Below are experts of layer 3 (counted from 0) of a mixture-of-experts language model. Rows are named router (the router's row for the expert), down (a neuron's output weights, with its number) and show model dimensions 0-31. Each number is 50 + 15 x the weight over its row's rms, rounded and kept within 0 to 99.
After each expert's rows: a language model's description of what the expert responds to. This comes from a sample of Wikipedia text that the model never trained on.

# expert 27
router:34 47 43 39 63 17 39 52 28 50 67 29 60 16 48 58 31 62 84 58 40 45 58 52 40 33 63 55 50 21 44 56
down0:51 06 53 40 44 64 43 43 46 29 22 59 48 65 26 49 46 31 35 48 31 35 62 60 50 70 65 34 44 54 24 43
down1:43 58 80 49 33 54 44 22 45 46 58 34 32 54 58 33 33 37 59 50 61 73 47 47 55 46 58 31 34 60 46 49
down2:38 43 54 42 58 41 56 53 60 43 18 81 40 29 40 48 45 62 26 65 22 38 41 50 33 62 53 63 40 93 64 21
down3:43 70 59 74 63 51 26 51 39 49 49 82 78 25 52 32 43 52 65 51 55 43 46 34 50 65 33 58 58 50 34 45
down4:53 44 46 44 36 79 50 70 75 76 43 25 56 80 16 62 60 58 51 46 45 23 73 38 87 40 35 42 44 28 41 36
down5:54 63 51 49 62 51 49 34 38 12 65 53 53 69 71 53 35 39 10 39 20 53 35 46 54 59 53 73 40 29 29 36
down6:41 46 31 57 19 48 45 45 36 37 59 38 46 61 54 63 56 53 65 36 41 52 16 63 48 43 44 56 46 63 66 54
down7:34 51 45 49 39 73 27 93 75 28 43 76 29 49 54 48 45 39 37 49 36 30 42 48 57 37 57 49 38 43 35 41
down8:36 56 37 57 36 69 43 38 45 44 60 51 65 81 66 42 59 41 48 42 68 57 37 51 39 43 37 58 49 42 54 47
down9:74 61 62 44 80 40 55 16 65 57 25 39 48 57 62 35 48 71 46 34 45 79 39 37 49 30 72 42 54 46 76 44
down10:31 58 73 61 46 41 41 13 42 26 55 02 56 79 62 62 45 31 52 39 94 55 62 83 56 53 45 58 49 39 68 60
What it handles: Capitalized name beginnings. Opening pieces of capitalized proper names split into fragments, such as Ar, Ha, Sch, Gall(en), Hol(ley), Mol(lica), Car(on).

# expert 49
router:36 38 38 38 32 59 44 33 52 49 43 43 59 28 40 40 51 61 45 44 51 53 85 44 18 47 53 47 30 28 43 70
down8:24 26 56 68 42 50 38 24 46 58 67 45 47 49 38 59 74 46 40 39 44 69 78 30 36 53 56 43 45 45 60 80
down9:69 36 59 34 49 46 69 32 60 54 33 46 48 41 15 18 46 51 38 70 56 42 66 36 70 47 62 52 42 42 57 55
down10:45 51 44 28 38 48 51 54 53 47 21 54 70 62 74 41 46 53 81 37 53 72 55 44 69 57 28 52 41 36 31 47
down11:71 64 49 61 85 56 38 52 33 17 70 49 78 52 34 46 48 22 35 41 20 28 32 45 71 52 44 52 58 46 34 80
down12:37 61 57 51 55 76 45 47 36 52 58 77 65 45 31 60 60 59 58 11 59 57 41 41 56 62 37 65 38 75 69 59
down13:54 59 38 28 77 50 27 43 63 54 65 44 27 64 43 65 74 54 30 36 84 24 75 43 59 74 36 50 38 56 52 65
down14:56 43 48 43 67 51 37 52 77 39 27 48 35 58 41 52 44 32 50 40 45 32 31 70 53 43 51 00 67 53 47 37
down15:61 55 55 62 46 57 65 47 12 60 66 67 20 66 58 58 41 64 43 59 25 38 54 40 22 63 45 50 56 54 53 22
down16:52 63 56 55 38 33 51 76 35 73 28 45 24 50 36 56 59 67 52 56 40 43 50 74 39 67 61 21 33 46 38 77
down17:84 54 64 32 60 65 65 46 33 47 56 41 38 74 37 58 49 31 39 31 49 36 22 35 35 38 34 62 72 54 54 51
down18:53 69 40 44 65 58 59 71 44 32 58 33 42 80 54 37 32 54 58 37 33 43 66 52 28 60 44 63 66 42 46 58
What it handles: Name syllables. Middle syllable pieces of foreign names and place names, such as lu in Tamluk, wi in Świebodzin, ban in Kuban.

# expert 20
router:34 42 72 43 64 35 53 71 68 39 71 45 59 43 44 36 60 22 60 41 68 61 64 51 53 71 68 59 62 49 21 65
down0:44 58 32 60 53 49 36 35 46 51 37 48 22 36 56 60 58 45 73 50 49 68 55 45 43 58 32 75 52 53 69 48
down1:39 39 39 67 57 48 57 39 69 67 29 26 46 63 50 50 38 47 42 35 60 49 36 56 55 30 55 39 68 35 51 72
down2:63 57 59 47 48 41 77 76 87 36 52 39 33 55 60 57 75 33 32 46 45 45 54 55 55 61 57 38 32 26 65 45
down3:29 40 73 88 28 78 69 72 64 73 44 21 49 53 57 35 52 33 48 40 27 64 57 48 54 48 55 29 52 35 43 54
down4:34 56 60 63 41 61 77 57 48 31 64 45 73 32 44 42 40 45 84 35 41 51 69 57 66 18 25 60 50 62 33 73
down5:55 55 55 70 34 53 20 49 18 54 50 52 24 47 34 46 46 50 43 76 21 52 71 55 39 18 49 70 62 35 48 50
down6:82 55 46 39 42 73 67 67 65 18 32 20 37 46 54 75 56 49 62 69 62 47 57 64 61 40 48 53 54 61 39 58
down7:73 58 32 59 38 49 64 52 40 35 50 48 46 46 16 48 71 23 44 43 34 32 62 62 54 40 61 24 26 29 38 45
down8:70 59 30 73 48 40 46 47 47 36 38 35 20 37 56 69 44 54 74 46 35 54 37 55 83 42 42 63 37 62 50 29
down9:52 74 49 05 51 86 71 61 30 65 64 53 45 29 55 40 48 47 58 49 17 64 65 47 25 46 63 79 49 35 69 43
down10:24 30 51 33 32 77 50 55 70 48 20 54 49 63 35 56 40 74 62 23 15 30 53 73 37 48 59 58 43 52 32 68
What it handles: Prepositions after nouns. Prepositions following a noun, overwhelmingly of, also from, into, between, during, through: combination of, series of, access to.

# expert 45
router:82 49 46 36 18 38 82 31 36 50 66 52 58 34 67 58 42 77 39 30 53 54 35 56 66 53 37 51 74 83 55 20
down0:69 50 62 29 20 71 52 69 47 81 44 48 31 21 60 22 43 44 31 57 40 57 50 57 88 71 47 51 52 39 42 35
down1:74 36 53 71 62 47 75 31 64 50 48 74 65 53 72 45 50 73 52 41 39 36 44 56 91 36 61 34 74 32 36 84
down2:52 37 60 41 45 63 38 21 62 49 36 54 36 69 39 36 04 54 35 63 51 63 47 65 58 37 75 43 45 31 31 72
down3:40 65 54 40 70 41 39 24 69 70 68 86 44 60 42 33 56 52 31 44 67 62 45 40 52 81 48 55 26 59 28 44
down4:57 45 23 72 89 43 27 36 10 64 42 50 52 66 74 57 44 55 38 58 56 52 62 48 59 64 37 40 25 46 44 42
down5:64 52 41 36 47 71 43 36 30 53 36 50 29 44 62 34 49 62 72 60 44 45 59 45 40 51 59 64 56 45 48 65
down6:61 52 56 86 52 86 55 49 45 55 44 41 42 62 65 56 67 31 76 74 11 38 42 35 60 40 79 52 49 45 53 52
down7:23 60 37 34 55 43 49 68 51 39 49 66 34 49 35 52 36 68 45 40 60 63 40 08 29 65 42 29 39 18 51 51
down8:64 47 44 24 45 65 99 53 12 40 60 26 63 52 47 35 25 61 42 36 43 41 71 63 29 54 22 70 48 41 52 51
down9:59 48 60 71 33 82 49 72 69 67 53 48 51 38 48 77 74 57 33 29 31 39 41 57 71 34 22 41 47 50 49 69
down10:53 51 41 49 69 74 67 17 28 68 42 42 72 48 55 60 61 42 46 77 56 35 49 72 45 64 44 37 41 77 49 74
What it handles: Common nouns and prefixes. Word-initial ex and pro prefixes in ordinary prose (exemptions, expired, export), plus nouns like World, State, Total, and percent signs.

# expert 38
router:39 48 50 53 30 51 78 31 55 46 54 42 42 73 58 27 44 42 38 47 55 77 52 49 64 44 49 53 78 34 66 28
down0:69 50 71 54 62 48 60 55 45 59 56 35 47 30 77 64 76 22 58 57 53 66 33 36 46 48 62 35 52 68 59 44
down1:20 56 55 37 37 43 36 29 51 64 60 85 49 57 62 68 84 58 46 33 67 57 43 61 76 71 35 79 37 65 66 49
down2:37 27 79 56 52 21 43 60 33 51 48 67 66 76 45 49 46 35 24 63 49 51 55 49 49 48 34 53 69 59 45 69
down3:51 58 41 47 39 49 41 59 49 40 34 27 42 54 39 94 49 90 66 39 45 54 53 51 40 48 49 53 42 22 37 55
down4:48 49 84 25 59 56 51 42 37 71 41 67 56 49 36 77 35 52 44 48 54 77 43 34 66 27 61 55 41 60 71 23
down5:51 09 65 44 37 33 30 48 72 40 64 38 48 42 65 69 62 61 65 36 46 91 38 39 62 32 80 61 43 74 53 45
down6:55 65 54 40 29 59 60 65 66 69 53 32 34 64 61 65 56 46 78 56 33 43 59 36 23 15 40 03 32 44 66 51
down7:72 61 47 57 52 80 25 79 62 49 53 72 54 23 41 70 32 54 72 43 18 65 44 72 61 58 64 38 67 56 35 54
down8:65 92 57 48 57 28 57 54 55 39 55 55 36 50 77 50 51 50 38 50 36 48 23 84 42 43 48 31 76 65 11 34
down9:66 69 71 39 49 52 48 66 57 42 62 49 60 60 31 22 61 42 35 59 41 29 63 20 36 44 15 38 48 72 25 43
down10:63 20 62 52 40 57 54 29 67 61 39 42 42 48 37 43 41 43 50 42 46 24 48 40 37 53 37 27 65 54 42 48
What it handles: Name pieces, place terms. The piece u inside transliterated names like Zhou, Chouin, plus geography words in location entries: north, south, km, School, Iran.

# expert 47
router:70 44 69 54 49 53 32 75 55 42 69 54 35 63 67 30 74 48 50 58 46 19 48 54 40 53 51 30 54 72 67 45
down1:22 73 27 61 31 34 59 62 43 54 12 77 60 75 56 43 33 12 54 62 57 39 41 63 62 65 69 46 59 28 52 25
down2:40 58 75 51 58 41 55 72 60 59 39 49 36 55 37 66 59 27 53 41 14 70 39 52 64 48 68 31 88 31 27 44
down3:49 40 32 63 49 80 31 57 63 56 47 50 56 50 47 46 27 23 43 50 29 77 50 41 56 54 56 61 26 52 51 67
down4:56 29 78 45 63 55 18 62 52 54 29 64 45 74 06 61 57 85 45 37 50 42 71 34 41 52 54 36 60 35 53 31
down5:36 46 66 50 45 21 50 40 82 71 53 45 41 49 25 36 30 42 47 30 66 68 26 56 72 21 43 54 39 41 61 42
down6:53 52 43 44 73 54 40 63 36 71 43 55 63 39 33 49 53 55 72 47 54 45 65 57 33 52 44 60 48 59 63 17
down7:59 45 35 66 34 14 42 58 37 80 45 73 59 26 21 59 75 31 55 69 58 56 40 40 46 72 48 30 39 77 74 40
down8:60 85 51 66 63 47 28 45 45 50 33 51 44 71 55 45 55 47 57 50 46 42 45 45 75 90 41 49 49 65 50 47
down9:94 66 36 36 39 49 31 37 46 32 39 54 54 63 66 43 59 48 39 42 46 84 26 44 49 77 42 54 39 49 43 48
down10:26 56 43 47 29 46 54 56 38 46 56 30 39 16 51 39 71 62 83 66 54 44 56 56 56 52 57 55 27 32 48 65
down11:47 65 79 41 37 40 41 50 72 35 55 50 49 38 54 58 44 39 44 12 62 74 45 60 44 28 50 58 46 46 58 62
What it handles: Mid-word t and w. Single letters t and w inside words (overwhelmingly, restraint, Protić), digits within years and numbers, and North, South, Location.

# expert 59
router:55 40 46 69 74 72 74 62 73 55 72 27 39 66 47 66 34 57 67 31 42 40 50 41 41 45 31 43 66 60 60 29
down0:41 40 19 30 55 17 51 53 34 57 56 58 36 45 60 54 56 65 53 59 66 54 32 67 47 79 60 85 70 53 57 59
down1:63 47 51 56 24 63 43 42 43 66 49 59 48 27 84 33 57 49 32 65 40 47 34 47 52 54 71 39 41 64 57 56
down2:51 68 36 40 56 62 49 49 51 74 59 61 47 38 35 39 58 69 38 45 57 69 51 73 37 50 40 43 41 63 40 44
down3:26 29 56 77 50 28 51 64 28 43 60 45 69 60 55 55 47 24 46 46 49 33 53 53 29 57 46 43 60 76 40 67
down4:47 33 46 55 55 41 78 71 38 23 44 37 58 26 48 51 47 56 28 62 43 70 77 61 63 94 71 29 28 67 39 44
down5:50 43 53 69 79 37 38 45 41 54 55 46 57 39 28 63 51 28 66 53 57 73 53 66 70 76 56 32 39 91 35 48
down6:32 63 62 43 38 33 34 57 09 47 66 10 34 40 72 28 65 49 54 49 51 37 48 43 51 52 46 66 33 59 40 58
down7:54 38 47 50 38 12 60 24 46 40 26 81 73 59 67 38 41 53 20 63 15 43 68 47 35 49 43 82 57 80 40 52
down8:45 23 65 44 25 78 49 25 29 32 33 44 38 23 46 39 32 44 42 52 40 46 66 30 30 37 35 60 38 71 49 55
down9:40 18 45 50 49 54 48 56 37 46 47 63 31 56 43 25 50 74 35 49 71 60 29 63 70 26 39 66 66 22 39 26
down10:62 45 49 60 60 42 24 22 77 63 54 35 41 32 41 56 75 64 38 38 68 44 69 35 50 66 57 34 44 45 72 48
What it handles: at and ter pieces. The word at, piece ter (Atterbury, Leterico), Le/Los name starts, hand, field, and blank spaces in table cells.

# expert 44
router:22 47 52 51 36 55 13 42 47 42 38 40 55 53 88 43 35 62 78 32 49 36 18 48 48 33 73 58 64 50 64 77
down0:67 57 50 36 50 44 41 37 42 41 58 53 54 35 72 69 17 43 61 60 73 63 31 71 69 51 38 46 64 44 62 54
down1:43 46 39 46 27 43 28 69 51 51 73 39 91 58 43 48 64 75 36 44 40 45 41 56 57 64 18 44 31 43 60 21
down2:43 49 34 40 11 45 27 58 79 50 48 67 66 47 67 75 58 55 47 60 61 60 61 60 43 73 75 74 59 62 45 54
down3:33 76 51 29 46 58 60 56 68 49 33 29 34 69 53 76 67 37 74 30 62 53 49 44 59 26 63 55 62 32 40 58
down4:43 62 77 58 57 60 63 71 42 42 52 28 67 46 31 61 33 25 36 46 41 75 86 50 44 65 41 37 65 53 59 67
down5:37 69 50 48 42 37 48 71 63 41 50 23 49 58 46 52 52 60 40 48 41 50 69 61 59 53 57 39 34 41 41 39
down6:64 59 51 57 48 80 44 58 39 20 29 52 60 18 42 68 60 41 42 56 48 41 31 51 79 55 45 71 20 67 62 45
down7:67 60 26 56 64 62 24 55 41 37 41 52 64 45 43 41 11 49 42 57 42 57 63 41 36 75 33 16 44 23 41 35
down8:62 62 67 50 86 64 43 52 28 45 50 65 32 67 64 59 55 49 73 46 61 37 52 41 71 72 26 72 45 47 47 36
down9:26 56 42 50 51 57 55 64 26 48 41 55 47 41 56 59 42 68 57 52 36 59 88 69 60 45 49 51 65 11 50 37
down10:30 52 59 63 59 45 59 70 51 71 43 57 59 14 41 69 37 68 21 63 61 38 46 59 73 66 46 59 30 42 36 75
What it handles: Capital initials after separators. Single capital letters opening a name or abbreviation, often after table bars, colons or dashes: D.C., R in Rtg, S, P, N.

# expert 26
router:42 66 43 26 48 55 42 48 46 58 68 48 68 54 51 64 55 30 59 69 63 65 35 71 55 37 55 43 54 32 51 34
down0:59 48 13 57 64 46 51 46 54 41 34 39 40 76 55 42 45 26 33 67 21 99 54 62 46 53 58 03 58 65 50 45
down1:57 51 62 55 40 79 46 57 54 54 50 42 52 49 39 15 55 37 60 34 23 40 31 71 50 21 54 43 55 60 39 58
down2:58 50 49 19 35 62 47 55 57 57 40 69 48 42 58 20 31 65 79 33 52 73 21 76 53 56 44 53 35 56 55 51
down3:46 68 50 59 56 43 65 57 51 61 30 28 37 41 63 35 27 43 59 30 46 53 69 35 59 57 40 46 48 89 61 23
down4:60 42 46 63 47 54 38 42 28 20 40 68 42 32 48 50 62 49 60 52 51 62 51 45 48 55 16 54 44 44 25 55
down5:43 33 38 51 26 51 32 41 42 62 16 47 40 56 38 42 52 63 49 58 66 19 49 35 68 34 63 62 46 62 36 65
down6:45 38 54 46 31 48 40 47 44 51 41 63 41 64 33 37 66 32 87 75 36 33 48 46 50 52 62 51 26 50 59 71
down7:36 62 40 33 56 53 50 57 63 49 45 64 41 59 50 46 18 22 10 44 59 33 37 79 47 68 63 26 56 13 52 45
down8:43 34 60 58 51 80 55 64 38 71 33 56 43 53 39 19 62 25 69 03 53 35 51 49 54 52 34 60 60 44 55 51
down9:71 31 75 59 19 43 56 39 58 54 70 33 54 66 41 59 51 55 51 48 76 65 60 57 41 52 50 00 34 49 69 33
down10:52 69 59 53 72 69 51 45 50 55 41 62 72 64 37 28 63 64 26 36 42 58 43 37 30 46 33 52 32 38 27 37
What it handles: Coordinating conjunctions. The word and, sometimes or and &, joining nouns or clauses, plus spaces before numbers in statistics and list dashes.

# expert 4
router:75 63 71 61 46 37 45 61 57 24 66 46 85 59 62 48 47 37 49 44 54 45 40 40 51 58 47 67 50 55 48 44
down0:72 43 35 37 46 67 46 67 44 50 45 65 51 66 58 50 35 50 77 40 68 54 47 46 47 55 30 56 30 60 58 34
down1:61 60 38 68 66 58 36 52 55 29 64 24 63 71 65 79 48 44 44 42 37 42 39 55 83 44 60 42 68 72 54 43
down2:50 68 71 46 54 79 46 62 52 56 67 53 51 60 46 48 30 46 54 68 52 42 70 32 67 55 36 45 51 68 25 53
down3:81 39 67 38 66 55 51 40 44 35 58 34 70 23 52 66 64 13 54 30 29 65 59 89 47 74 20 23 45 54 27 66
down4:45 35 49 55 52 72 56 78 46 57 53 60 54 43 51 79 47 39 68 64 33 65 71 51 48 59 56 92 47 46 42 49
down5:37 75 29 38 36 55 51 44 59 36 59 43 61 53 69 36 51 46 80 35 32 42 54 59 55 50 51 67 63 27 28 93
down6:44 50 50 45 34 65 72 50 68 64 57 41 40 42 38 27 38 33 48 68 56 38 47 26 52 62 49 59 79 64 52 73
down7:37 39 19 63 34 53 23 47 49 43 38 20 92 47 56 64 51 56 60 46 60 47 49 27 73 58 45 36 23 66 50 59
down8:27 56 60 50 42 13 36 06 42 29 56 21 43 64 77 54 40 48 58 52 62 52 76 92 60 35 49 35 41 45 55 61
down9:42 68 49 47 81 44 81 50 36 71 59 45 33 39 55 49 39 62 45 47 70 74 61 37 49 67 58 57 82 65 54 51
down10:55 43 54 26 52 26 66 68 70 56 67 52 72 66 54 44 61 48 39 64 56 69 69 67 41 56 69 46 55 64 46 55
What it handles: Prepositions "in" and "a". Short function words, chiefly the preposition in and article a in running prose, plus word-initial pieces like p, c, Ma.

# expert 60
router:25 66 34 71 57 73 64 45 54 47 16 35 46 74 45 68 56 44 52 59 55 60 57 61 33 34 60 50 38 60 35 16
down0:65 65 37 63 51 49 77 43 51 50 52 69 56 33 61 77 32 56 31 43 30 27 47 51 39 57 56 75 68 56 55 75
down1:76 76 43 16 42 39 38 38 48 49 41 98 36 29 52 28 50 39 49 64 48 49 55 58 58 75 47 68 73 90 62 65
down2:39 71 56 25 49 61 44 36 23 42 50 63 63 59 56 59 57 67 55 53 71 48 36 72 64 40 39 32 54 40 38 50
down3:43 39 42 31 60 40 67 53 60 61 47 33 65 35 78 33 56 29 49 64 58 37 36 45 42 55 44 53 53 64 51 50
down4:74 72 35 35 37 35 40 51 32 58 46 72 30 39 54 56 38 75 55 38 61 56 38 46 44 50 60 78 72 39 38 54
down5:40 36 40 32 55 46 42 59 45 60 38 77 30 52 64 15 40 56 50 34 54 37 72 52 44 23 55 46 73 37 40 88
down6:59 52 51 72 40 60 35 84 63 59 31 53 44 58 56 45 51 58 36 46 45 70 60 31 37 45 69 32 39 62 41 50
down7:63 68 39 35 57 64 28 34 33 62 51 33 53 41 23 76 54 49 50 40 43 37 71 70 55 46 29 51 57 82 51 55
down8:57 60 36 70 66 52 83 45 48 47 29 70 50 44 52 43 30 26 23 71 42 47 69 29 69 49 54 50 75 38 59 58
down9:51 31 57 72 71 51 55 44 25 63 59 55 39 46 57 61 49 53 74 68 40 33 70 60 25 55 40 50 61 57 64 72
down10:56 46 68 75 55 52 79 40 51 47 45 48 28 53 62 56 79 38 58 29 40 39 38 35 52 62 51 61 58 41 28 71
What it handles: Final -y, -ia, -na pieces. Word-final pieces of names and foreign words such as -y, -ia, -na, -os, -ism, e.g. Xiao, Midnapore, Medina, plus v. in cases.

# expert 63
router:28 50 49 38 48 57 39 43 40 69 28 31 41 59 57 53 38 41 49 25 61 43 61 21 40 55 38 59 68 52 46 41
down0:56 22 30 59 59 46 61 27 26 45 64 78 54 59 51 47 51 51 63 67 37 54 42 26 38 32 48 39 70 30 56 72
down1:50 65 65 25 76 69 55 40 45 66 27 54 44 37 31 29 58 24 42 38 62 63 57 44 86 32 41 34 64 48 67 49
down2:31 72 45 40 83 69 25 38 81 51 68 39 67 58 56 42 57 34 57 23 54 56 48 54 37 39 35 56 64 37 53 39
down3:49 41 29 48 31 27 42 58 53 54 52 50 43 42 64 59 79 36 53 76 47 43 32 41 52 67 57 30 90 33 29 32
down4:37 52 37 44 68 75 45 16 28 43 34 48 47 45 72 38 36 29 63 62 37 60 58 62 25 62 47 39 29 67 23 38
down5:30 66 28 17 48 21 39 61 57 55 59 17 50 45 57 22 43 47 59 35 45 59 59 37 76 55 20 75 22 38 64 52
down6:37 75 57 61 44 45 31 19 82 52 32 40 73 35 55 47 42 46 60 37 60 62 60 30 44 34 63 55 33 20 54 45
down7:43 37 49 82 76 71 16 89 31 63 52 42 39 73 31 46 53 51 56 41 44 47 60 46 49 50 57 63 51 63 54 31
down8:56 33 57 46 76 45 53 45 40 59 71 63 59 53 41 40 55 50 47 37 72 46 60 45 43 32 37 43 32 84 63 43
down9:53 53 69 48 70 77 46 53 48 49 67 33 74 68 53 37 46 51 63 41 42 39 54 45 68 39 29 81 53 43 58 58
down10:49 46 54 41 71 80 47 44 50 71 46 56 55 44 51 51 64 44 07 54 29 41 55 55 71 54 63 80 41 44 47 61
What it handles: Name-starting syllables. First syllables of capitalized foreign names and places, such as Al-Shabab, Alba, de, La, Ka, San Marino, plus day numbers in dates.

# expert 61
router:88 55 20 18 48 57 51 62 57 32 60 74 68 40 63 43 60 56 52 61 55 65 66 60 43 19 47 45 49 53 50 71
down1:53 66 49 28 57 78 58 65 33 71 57 50 47 79 48 30 48 53 50 31 59 62 50 42 72 68 52 46 68 41 44 63
down2:42 65 39 46 30 88 27 45 54 58 56 59 61 40 64 46 68 51 46 63 33 49 34 57 36 58 29 55 80 32 63 54
down3:39 60 35 38 41 53 50 41 59 52 43 73 79 44 36 68 61 53 52 60 52 48 75 77 60 38 48 83 32 49 43 30
down4:47 61 44 78 18 23 46 37 42 53 63 63 40 43 53 43 44 29 47 55 43 49 23 63 45 54 64 52 64 58 31 66
down5:43 49 42 52 47 35 49 31 40 72 63 89 45 53 63 53 51 45 53 61 51 55 77 27 64 60 65 64 35 28 83 66
down6:15 23 60 64 28 68 47 53 48 59 56 10 32 36 63 61 49 45 24 69 50 29 48 24 32 50 57 59 44 41 37 42
down7:37 69 45 47 63 17 57 58 40 44 62 41 69 43 38 58 75 73 62 43 64 29 48 39 38 50 33 65 77 60 29 71
down8:34 57 18 42 34 36 57 46 58 48 39 31 66 42 38 34 37 47 42 59 54 34 27 43 60 49 61 54 50 68 62 20
down9:42 63 87 34 41 48 55 23 79 41 65 27 60 59 50 53 42 12 70 36 64 59 60 44 69 29 46 49 40 55 56 41
down10:64 39 38 51 35 55 22 64 39 72 75 60 70 71 45 49 57 53 40 58 51 65 44 42 38 44 28 55 36 57 26 50
down11:55 59 48 63 47 55 84 45 54 40 67 92 58 69 48 37 49 43 32 66 16 56 40 33 56 37 55 48 45 72 68 47
What it handles: Single consonant pieces. Lone consonant pieces like k, g, r, h, ch, v, z inside foreign and rare words, such as durch, Francorchamps, Kolozsvári.

# expert 16
router:52 66 34 63 25 40 81 51 57 34 38 26 24 26 38 71 36 57 26 79 54 51 81 55 39 29 43 35 39 28 60 28
down1:12 69 52 69 44 62 56 44 59 62 43 26 33 70 44 49 45 63 45 38 58 44 46 46 56 45 44 56 38 59 46 47
down2:47 50 39 47 32 55 54 54 71 65 53 52 35 22 55 35 54 24 47 20 50 74 45 69 41 78 44 68 68 64 53 67
down3:47 28 49 54 66 42 47 83 40 32 68 54 59 21 39 57 46 34 61 34 37 70 16 66 50 47 42 38 51 44 49 43
down4:68 44 34 67 72 33 79 47 60 48 44 53 52 55 75 59 66 48 35 50 22 55 82 41 63 50 42 25 80 60 36 64
down5:53 39 48 55 69 65 47 82 28 38 50 54 62 49 54 82 40 41 71 70 47 54 36 48 52 56 48 40 33 48 56 57
down6:37 45 78 58 19 55 57 60 73 17 70 41 57 40 11 49 32 48 33 50 31 65 57 44 40 48 53 41 34 40 64 63
down7:43 51 52 51 56 50 56 41 72 31 34 46 42 37 72 30 43 75 44 54 25 30 42 69 51 25 46 45 28 54 21 67
down8:50 45 75 82 40 47 38 62 64 69 51 37 67 40 73 72 60 61 43 81 39 40 93 41 48 49 37 56 59 64 60 67
down9:67 86 24 38 59 24 62 42 72 52 58 18 54 79 62 42 37 48 64 33 59 82 29 67 35 42 47 62 44 64 37 50
down10:51 56 80 58 46 71 81 16 48 49 54 36 28 52 60 66 24 52 86 44 25 57 45 51 39 82 73 34 42 44 48 77
down11:39 59 74 47 87 32 35 43 61 44 57 25 53 69 67 57 59 62 65 46 60 53 57 68 61 55 48 60 61 49 51 43
What it handles: Word-ending suffixes. Final suffix pieces of words and names such as -or, -ish, -ly, -er, -ary, -ville, e.g. auditor, Moorish, brownish.

# expert 11
router:33 36 46 44 56 56 31 56 42 55 40 24 67 43 32 41 54 74 19 53 57 70 84 33 40 66 57 39 53 29 60 55
down8:22 55 58 36 28 45 37 62 46 39 45 36 64 33 67 26 41 47 63 55 63 60 24 29 59 40 60 41 33 66 51 57
down9:46 41 11 80 57 51 68 69 35 18 26 16 71 46 25 42 35 36 35 37 34 41 66 31 57 09 70 50 50 74 54 57
down10:55 44 34 41 35 60 67 72 36 27 38 58 47 63 63 42 56 41 44 43 41 46 35 60 41 34 76 36 60 58 59 56
down11:33 65 53 42 44 63 74 32 17 59 63 17 59 38 45 55 45 39 96 65 36 38 49 60 55 63 37 54 48 33 45 30
down12:33 58 65 59 70 52 79 59 47 75 49 68 51 42 37 54 39 59 38 57 41 48 60 40 51 53 52 56 52 45 29 42
down13:54 49 56 24 60 63 55 72 54 46 35 49 50 32 79 53 23 62 57 14 78 65 59 70 62 48 38 43 31 45 50 40
down14:31 47 57 51 36 48 55 56 46 46 17 42 57 56 59 40 71 67 59 58 53 53 75 56 40 48 49 59 36 49 72 25
down15:48 52 69 46 31 18 60 31 68 52 45 46 40 68 32 62 65 56 65 41 28 83 52 47 23 35 51 27 36 71 65 73
down16:67 41 55 50 55 62 44 64 37 92 49 39 56 31 50 67 41 70 35 46 48 67 36 79 17 45 38 37 75 58 46 61
down17:57 62 42 66 41 78 60 88 56 41 65 80 49 81 66 43 26 49 55 47 34 27 34 43 52 44 42 60 37 39 42 54
down18:32 76 52 61 59 29 68 61 47 34 73 95 66 46 81 40 52 60 49 68 47 62 63 51 74 56 68 71 52 60 31 43
What it handles: Name and word starts. First pieces of proper names and foreign words, especially G (GR Yaris, Gneiss), given names like John, Robert, David, and Thai script.

# expert 41
router:60 23 66 59 36 65 34 31 74 52 39 41 65 56 53 61 61 43 51 41 38 51 39 42 34 29 39 17 47 49 54 81
down1:60 43 65 52 48 40 44 56 54 66 73 46 54 57 50 60 54 57 62 63 54 45 44 68 52 38 24 71 56 66 87 45
down2:50 37 42 25 59 42 48 27 53 35 44 59 43 44 66 53 36 35 26 48 47 53 62 42 48 34 34 52 74 39 58 26
down3:57 53 49 54 40 64 73 56 40 43 66 53 35 38 49 41 54 51 63 45 79 58 41 44 29 47 54 42 31 64 78 35
down4:69 61 58 59 53 27 37 72 36 71 34 16 16 43 85 49 50 53 52 50 51 59 49 52 49 78 40 29 57 37 67 55
down5:58 52 52 53 58 74 47 58 39 37 50 35 61 70 46 48 56 56 30 62 60 63 58 60 48 42 25 60 51 66 61 82
down6:41 80 52 46 55 31 76 47 44 77 33 75 63 59 44 33 41 42 47 54 52 84 60 83 75 50 45 33 67 49 85 35
down7:56 56 49 44 48 72 71 25 53 65 41 28 31 68 44 32 35 50 64 65 85 45 67 66 43 26 45 29 52 27 49 56
down8:62 59 31 51 60 51 59 79 61 69 52 38 56 27 37 41 48 41 62 44 30 38 51 70 36 59 37 12 27 44 52 35
down9:32 47 79 32 60 33 69 43 49 46 64 33 56 64 38 68 37 48 73 66 33 55 64 58 51 64 46 52 25 56 40 65
down10:68 52 71 55 39 82 53 44 60 32 47 71 51 47 50 38 24 38 84 47 54 43 83 56 50 71 14 66 59 58 64 50
down11:38 52 51 42 69 33 26 16 45 62 67 26 59 51 15 56 50 48 31 28 74 52 42 62 50 34 14 56 50 51 43 61
What it handles: Letter d and or. Letter d inside words such as ordnance, separated, Undecided, plus the word or and name pieces like Ro, Mo, Ser.